config.toml
d_shared_expert = 128
activation = "swiglu"
moe_layers = [1, 3, 5, 7, 9, 11]
init_std_router = 0.00995
lr_router = 0.00189
head_dim = 32
positions = "rope"
rope_base = 9030.0
rope_fraction = 1.0
init_std_qkv = 0.0276
weight_decay = 0.076
warmup_steps = 50
decay_fraction = 0.804
Below are experts of layer 3 (counted from 0) of a mixture-of-experts language model. Rows are named router (the router's row for the expert) and show model dimensions 64-127. Each number is 500 + 25 x the weight over its row's rms, rounded and kept within 0 to 999. Numbers have three digits each.
After each expert's rows: "comes after" lists some tokens at least twice as common just before its tokens as in all text. This comes from a sample of Wikipedia text that the model never trained on. Tokens count by the router's weight.

# expert 94
router:501522540504532515520506487503541484548496488521461499506499498497462504491543504457546503474460535486462522524476528512458525517546517557475488463516513487463504474471515522516501529509507502
comes after: ".", ":", ",", "′", "°", "8"

# expert 126
router:512530504529492524508499459520494498523498477525527471487445485497479466533489497555517461518486486550509526525487491488454500477527505492509491473443517480532505505467518519530496486527477521
comes after: " |", ";", "aged", " —;", " ft", ")},"

# expert 30
router:447524496518463491442504472528508453512456498506517526471480539504541506481497517474469472518478524472508514508563495544510489540530553509487461525488517484518478493510491476429508497541491505
comes after: " the", " in", " of", ";", ",", " at"

# expert 117
router:513521462500464476453528470491471510524506530517464525501505506496521497520506512514547503514533535512468475502503479541514447469501497463476490458484521469522478452487443515493516471473504477
comes after: " a", " the", " and", " of", " The", " or"

# expert 116
router:469510494518477486472536474533507549544456540545486446498537491476507492513475467461491549477485509528499491501508495530478448510535516464489444511487445479496485476451462499521512480498525524
comes after: " |", ".", ";", ":", "-", " &"

# expert 9
router:475523504491517534463454472521488495486469505468503523457521486506515513517473501513473509495536500485515478523533527527511492474494474510501522507498519471468472502524505537445532519519505529
comes after: " of", " to", " for", " in", " at", " on"

# expert 103
router:466528457485477484479524533514496489524486528525528536469509510544502524504487512531541497514506520457477460519505533543459454485465491532502509482483493539492492535496510452486476485489493501
comes after: " the", "-", " a", " and", " re", "=="

# expert 29
router:534460510517529499483492509491451532495498557519523557501489470465517467468479460493455479501512509476507504500461500501528519521523476501522484493551504475494479501514465511499525494488508482
comes after: " ", "\"", ")", " Title", " Year", " Candidate"

# expert 26
router:500483484501511543479527490455534474512512475475455492471516518513488534481515540462535445522535522481476479508489504481509492551505511511538489526541465478483496500547500463452508506446536534
comes after: " the", " a", " an", " of", " and", " =\n\n"

# expert 34
router:482523508482479519555555536454482476509490524471521514513463535483483470509506466525510483520495483510536515532502480475473511507500502522514501491544475501449499500521508523511543510435495536
comes after: ",", " (", " was", " —;", ";", ")"

# expert 106
router:511510481540515539518524525511497475476471535539465498510552499474460484468492497507539480491512487519531517506474501472476490501502516474511444483464490495498519507460513513524461488520526500
comes after: "1", ".S", "2", "0", "3", "4"

# expert 67
router:535517505536471465510509550490447480498491500445515493454490492487514477552468510504468489483492514476525546529550472464475536486532501509502470454523488482464475508522540496501540476470534525
comes after: " |", ")", "   ", " —;", "\"", " medal"

# expert 38
router:481534500486535569525488507531497498491490486537536498509485472511484527493516470489545465455487514492518492477516499499500493488521489543462471477521473452447518507488514506517521496484495529
comes after: " ", "-", "–", ".", "°", " ("

# expert 27
router:534515464545520513522466456524476519479457486520508483477480478475515463504470531496456504540518522521472544480478499475461522490531491480522489498479480517530515501487502461525466486503516494
comes after: "|", " in", " January", " October", " July", " September"

# expert 97
router:513506473490464482500489515545497507509499482478495471500477498474430513443492512470512497485531544501575496480503520445507507539522514506516539499532495489508506529510482464487486516551502497
comes after: " the", " United", " of", " National", " People's", " World"

# expert 37
router:482533486491515543484527502519514518540477511503513518474494506471478477467517531478505482509493536496530512495473493482478515466543534462542503473503533492523497489483546473506486495471465473
comes after: " |", ":", ",", ";", "″N", " –"

# expert 118
router:508511515533472480488557493465524466538453525530482482489481534544491456490495494471494453501500505484529506532474526532495505507532489515501475497476502462520516486487485557524525524509505516
comes after: "0", "1", "2", "3", ")", "4"

# expert 86
router:466482442464513516490523533480509493496537501524522510516470489462447511521498495492476507485531494508524527511484479472444479542490527489502532488496472520483528538559490467459516498502492508
comes after: " the", " a", " and", "'s", " its", " National"

# expert 78
router:519485507496469487471490487503472494521493455538512508496457514483510525524531480512516521540470464538535498517481444428526460515484506462494553525532505522465511531542493500525479471507513500
comes after: " the", " The", " and", " a", "'s", " Film"

# expert 108
router:503519484528519467536463488459511547492514493518470494492480533480512490531511498477484502490488546495525518473531503460518467491475497480490521542522528485507489503458480464505532510514469478
comes after: " ", " on", " (", " in", "In", "On"

# expert 77
router:518521521470507481493514515540507472528500459522482474536512534496528511466513468477518474506469489530498464527483518538467533517509484520470503501464444501526541488481478536538461501491498518
comes after: "–", "200", "199", "198", "201", "192"

# expert 17
router:496499520480517504524470518511528437498499500523490463506521465528511457494527497512473516535496516458455457510529473524514496527486490497521520463518525494532472456536532484459539484519514536
comes after: ",", ")", "s", "),", "\"", " well"

# expert 56
router:509522484471486539544485504539492512499504535482515492531467471466543504470472513479481485532490477517461508494497469458459510518524517474529479562518518537520528506498522482493490483526453524
comes after: " ", " (", "–", "===", "/", " =\n\n"

# expert 75
router:505472486516515500477519496435472480501498513460484533452538523490515463538511478480519516503528528512454519480487513528466535501535466544503528533510470481477467492498526505451542493486472511
comes after: " a", " is", " are", " was", " the", " were"

# expert 112
router:542527505496510487551509451534475497473515452475476526484511513481506477472495478517491509539468482549480516503507494496527471461463515504512512483516501455500550520567503524499501508496452474
comes after: ",", ".", " announced", " more", " said", " stated"

# expert 99
router:452505532524495477512464533483505521512480481468526449483459493525463505510477499532538455488495516500542517472498506511522510518521494469505517532481537519540511539505497495482522454538483477
comes after: " |", "|", "-", " World", " League", " Football"

# expert 20
router:480522534526514496532484510449528469503525543504492537540466483510455465509481500481531472484502515475521505468512537535488489529527482500510483489505565494463461536470537481478498502515455509
comes after: " ", " (", " $", "–", " −", " +"

# expert 45
router:514506470537480535527499506548521512484495460514502479542490485463523455538526508471478484525454508474503492528481453523533470493535448471520473525493496526498504507521495491477509519513509530
comes after: "1", "0", "2", "3", "6", "4"

# expert 95
router:481512489492466484464459509459498519496449546490518521469488521494480520515505477479513463523497480523507461493468472503445537488519500529532534513522493511499540527553530482508541482478471440
comes after: "-", "|", "==", "\n\n", "Personal", " •"

# expert 41
router:544482485481510500535516540482499496522494504529491485459464540526511491457469490467492511462464496492515517524501536503542504537476501508466520450528428480530526500527516511519475549481523517
comes after: "2", "1", "3", "4", "5", "8"

# expert 63
router:513473475456505485478499491484524493494525521550504489458508488478519505467497493486533478501539458518520531468483462475478506516505502523532524482511497510448483533550491492482515513535475514
comes after: " P", " C", " S", "C", " T", " D"

# expert 50
router:529503482487469474463546481520453506461518477503462482517483523509484498536477482484519520500514494504523526521490487494496485521480546491492532478527459470492525539561478508499479524539492494
comes after: " the", " and", " of", "'s", " public", " a"

# expert 40
router:484520464495483504523508532510487501512461487485477479443488517487492484501513523486493464499499490472524512534494488454483521535519524502483477535474506471491511476452454523497530530490502523
comes after: "5", "3", "2", "4", "1", "6"

# expert 31
router:495477517541503529495559489526480488493501490489474461534508495501493525536500493485464505483484495485469458492506469520523467503540490503516476479518512447525521536452487511492453495471529467
comes after: " (", " \"", ".\n\n", "\n\n", "==", " Mc"

# expert 51
router:474521470488539468520500499516565466478458494511529535514476520462484521523538486496480515498500509506529502499508452485530485518477477493502508517532506474512490482483495471497500524528541522
comes after: "-", " |", " by", ",", ":", " and"

# expert 109
router:513503435480473517501502479473567504492494496460524527530531506486520460469480506530479523496501492496496497511532500561496501484465501477549510514481487488488462539525491461523471498463482499
comes after: " to", " would", " not", " and", " can", " will"

# expert 39
router:509480456474520482476515508472512507478535521560519531526492541468462518483523526531511481495559545491517496526493439515497505460469484471469541453462556506477469541494468477502521490532490491
comes after: " a", " the", " and", " to", "'s", " The"

# expert 3
router:504540533500530532532521479473520480513519509452478497531456481467475527470528499485534480508485462498523537495481496498459548508504507534545471473546477462489498479539521480503473527514479528
comes after: " ", " (", "–", ",", "8", " $"

# expert 53
router:477480457498546519454538502540495540538490469515504515500521468502536510511479504465497516536485463516499491491539496560457463492520492490486472493522463517522490477466507490536528522494491472
comes after: " \"", "-", " (", ":", "|", ";"

# expert 28
router:536501515516548492496538511516485457481511522521518504537496493478466473481503492534517493480522491507539538462479479487489462483495513501533518496472493454470485488500494463499458486528535529
comes after: "1", "2", " St", "0", " J", " S"

# expert 68
router:456507490503489490464469517447519482502508484506497491474518462480493479469486500523555501511535490471518488525516497499509519563533490498536473546475472493504485558463545499419556483492521521
comes after: " the", "|", "-", " of", " The", ":"

# expert 90
router:496509507494497489452486498490513487514529519507470471512501568522475518497490509561490503483478479494551542527527509523494515512526509527487494466485541502469514506504450480491471500527487457
comes after: " the", " The", " a", "The", " Historic", " south"

# expert 124
router:484482565534506518518497488475457495487504497451475480510526521529464464489492465542554481492491479481465476517510504542501474545508506542507471499536470493488479535541528454498501521473524537
comes after: " the", " a", " The", " his", " its", " t"

# expert 10
router:495524512495542518482488446513468524533500509542500530457509528512541532499546489531479468493473524461486478452539504494532508555526505550484495506473544479467503491505498537513508494518463501
comes after: " of", ".", " and", ",", " in", " for"

# expert 115
router:537499506463462503525498538536471468511500513472539502516496483497473456547541525525481514523480526538449493508518534495513506447471508515464474514526485483536506540464501483495496499515471486
comes after: " such", ",", " to", " known", " served", " well"

# expert 2
router:469509494522530518514497485509474451529463489500495531490465527542505523522493472507486508529500447472538482518479475512551503459533504498503463522507517487511515546543487541441533483493507490
comes after: ".", ",", "\n\n", ".\n\n", " and", " of"

# expert 4
router:517498541529502496458525510513489478532528506529501525542494498497532536503460470506531468469529498498543473440523512518531510498477494467475482471481531513478482498492523523524483471491459515
comes after: " ", " (", "^{", "–", " +", " −"

# expert 82
router:528503489510506501492497484439512500484543463461497466499476555502472525484521482491533485492523524496554513522453496522481512535489519475479543512515478467508462523499480465507475516527519515
comes after: " the", " a", " of", " and", " his", "th"

# expert 88
router:473504537512497477511457523523532538485517470487479474486470552482520540457504517472532433517484472494519538474538505493478507541515506503495453513506532490513519470529453469537466518527458517
comes after: ",", " in", " United", " New", " of", " |"

# expert 35
router:520491493506547467539502460515548517489489458531487505527467481471483509459518526467491530508470506503454450505514537494514473492520461474474471506496541490502476447525484499506497489474444513
comes after: ".", ",", " where", " that", " He", " and"

# expert 70
router:530523537480511517467440515522474536479513504519505527520472487466503478526460552512509525518483502542518520523528471480541479489519494481520460476502519480494458495486525484507467481517508508
comes after: " |", " in", " the", ":", " on", " a"

# expert 72
router:520519474540485443495519529520508505485503517503529530461456502483499548489494504505470482492485488509506473527511487453482489507480511497467477430522524518484500499467517526526514451504527488
comes after: " U", " |", ":", "N", " A", " War"

# expert 114
router:469489493555456526525499513475468535532505509482456503528456503501519502450517552507522505468534512484438495526487518518465469463499464535494508504459520514519449523499484518512485444506481499
comes after: " in", " is", " as", " of", " was", " with"

# expert 11
router:460508443475489508479546519514484516466478525554537501498506488482515531534513465497540523481510553495507496495490485535506450494552506458508454460512522477507482526465493485508507479503528498
comes after: " |", "-", ":", ",", ".", ";"

# expert 65
router:504507505490470532478499521504471522483479509503521511534546496497531551493513506481457505525478490517523514507476499522505478488535475511525458523486477504490499514499511465503467468474511469
comes after: "\n", ")\n", ".\n", ";\n", "==\n", "\"\n"

# expert 25
router:514482526499494477543456467494513463455466547439528486484496515523478503474512505507506504487508450508523517467492468488486501464521505505477527560492488492466510513526501528517466488510480471
comes after: " B", " R", " L", " N", " V", " S"

# expert 13
router:531486453498528473492478499498510452488531493521510492477538498489504523502472518524493480531474495477520471472503540530433520500565492490541469522477464515515528535555531485506519536484463510
comes after: ".\n\n", " |\n\n", "\n\n", ").\n\n", ")\n\n", "==\n\n"

# expert 98
router:500505529457506474531523521530508507464473490503510534475519500493541486451500450481508506528480494492505485500534464509511571460447514481469497505506503545504544564501461481504550465487489493
comes after: ".", ".\n\n", "==\n", "===\n", " ==\n", " \""

# expert 85
router:522491469556503526526461491457499528476473524455479497450529486499503495454488540484506506478505473483465496498483459517491543476501482528474464504475537491555534489535486522459529515541487467
comes after: " |\n", "\n", "===\n\n", "|---|---|---|---|---|\n", "|---|---|---|---|\n", ")\n"

# expert 12
router:530489533510503491492503514530493501503509515495541488497482500487542495511528501473492527429511503512473496455519496472461523471497540517532489555472471510497508456505487527500510503514480511
comes after: " K", " M", " Z", " G", " J", " V"

# expert 52
router:508505455495494495534496498497454519509519518497519514490488524482442513515578532501493515518482523495507501504509533471485443500465544501507524548512495472541514527518512484497509455517462467
comes after: " the", " a", " as", " was", "==", " is"

# expert 36
router:465483499506479517539533526493510520502510517461491480489458531480463507516510495498499433471520520490535527489514477490458475523510475505507458483472519513464472516491492488493535493472530542
comes after: " |", ";", " (", "|", ":", "N"

# expert 102
router:505538457493493484470496517507535501503496472508501496477479508523531528490513505484467527467501500519487478515530484475505526449485506484483512490458508520445480533462489499499558471524499490
comes after: " |", "-", ",", ":", " of", " the"

# expert 24
router:489512460501466508472494546488476501554530483524444480504473529511498522507507488481452497508540508502479475498466534546507501486511545552486500506488483501522470490457508551468489533470479512
comes after: "–", "1", "2", "3", "5", "4"

# expert 71
router:525521506478502515463516502466497527502534533478513525500462523484486462511533456493536503531504521552493476510476485489486540525483497464507513531502469489523487515490457457473469526490464499
comes after: " was", " he", " were", " He", " is", " and"

# expert 61
router:550513518495534473471473525524461489484495517505470530490472473474540525476514527526539479473481507493516479461462492533487500473475477536492473486482521556496548511488529481490457493466466516
comes after: " ", " (", "\n", ")\n", " −", " +"

# expert 100
router:557481466529473505528506468544458504482516460455503535463484483504499488507510517498532537547495447498488476506496473466450460462497517488484486497492534501483502475495513533506522471476520529
comes after: " |", ").", ":", ".", " as", " \""

# expert 91
router:469503492501544489481481480463555521532505495493529498462529501515544511531570506485458472489541490486488521465512496481527486482456491489494496498504513538462465463474487509507516512524496516
comes after: " |", ":", " of", "-", "|", " de"

# expert 8
router:452453487487465468466440482452496473532520492516489499513488513501490505517536524536489448532516539531494463512470499472475492525514484521458520557497532512458457508513550491503497511462476531
comes after: " the", " a", " –", " his", " The", "'s"

# expert 123
router:508501516517540533499495443503533480527492454529467530520520495507533545467526519515486531509464534485488481533482508498497462529499467466470526520478508450492464469511534500519501507459502490
comes after: " on", " of", " to", " with", " in", " for"

# expert 74
router:516510532530524521477503488529503527504490524506552507517495467502508461512466502510519472478516544483543527442497473507522511464513478488518500482488515476506466498483519501498534465495521496
comes after: " |", " ", ";", " —", " W", " L"

# expert 60
router:486528477498505495497493521458487467500487511478500501486507485507504514494503519526549479518529515474471494518512470513491479458454479519472544510487485550459499446466483485525481482470512512
comes after: " the", " a", " and", " an", " de", " to"

# expert 96
router:563507463457516473504545510512467496499520477533494543466491546478498528504474519504482532480485474525507521518514479482513505470490523497499546527519483472489487459536492456460514502498477489
comes after: " the", " a", " The", "'s", " this", " his"

# expert 32
router:527508503516513541514500518519499480515477467488470477512513462458520496492453527537496456480510510495530468521477551514476528540482490473482476532518500502524542531499489534519478541527452540
comes after: "201", "200", "202", "199", "198", "197"

# expert 111
router:467504441479498519497506489474521511523513487505474531451525499511519463544518505523523456511510477510466519474520508499501503472474477521510536482515465530453491505569509478502508499455501495
comes after: " and", " the", " a", " to", " an", " was"

# expert 14
router:464507442492548510549481470526477489466482478488530486508466537497504527511528445477462493474482515513525498509519474479544522503489508471481481500512490514473495528475482492501537501511510516
comes after: ",", ".", " of", ":", "=", "-"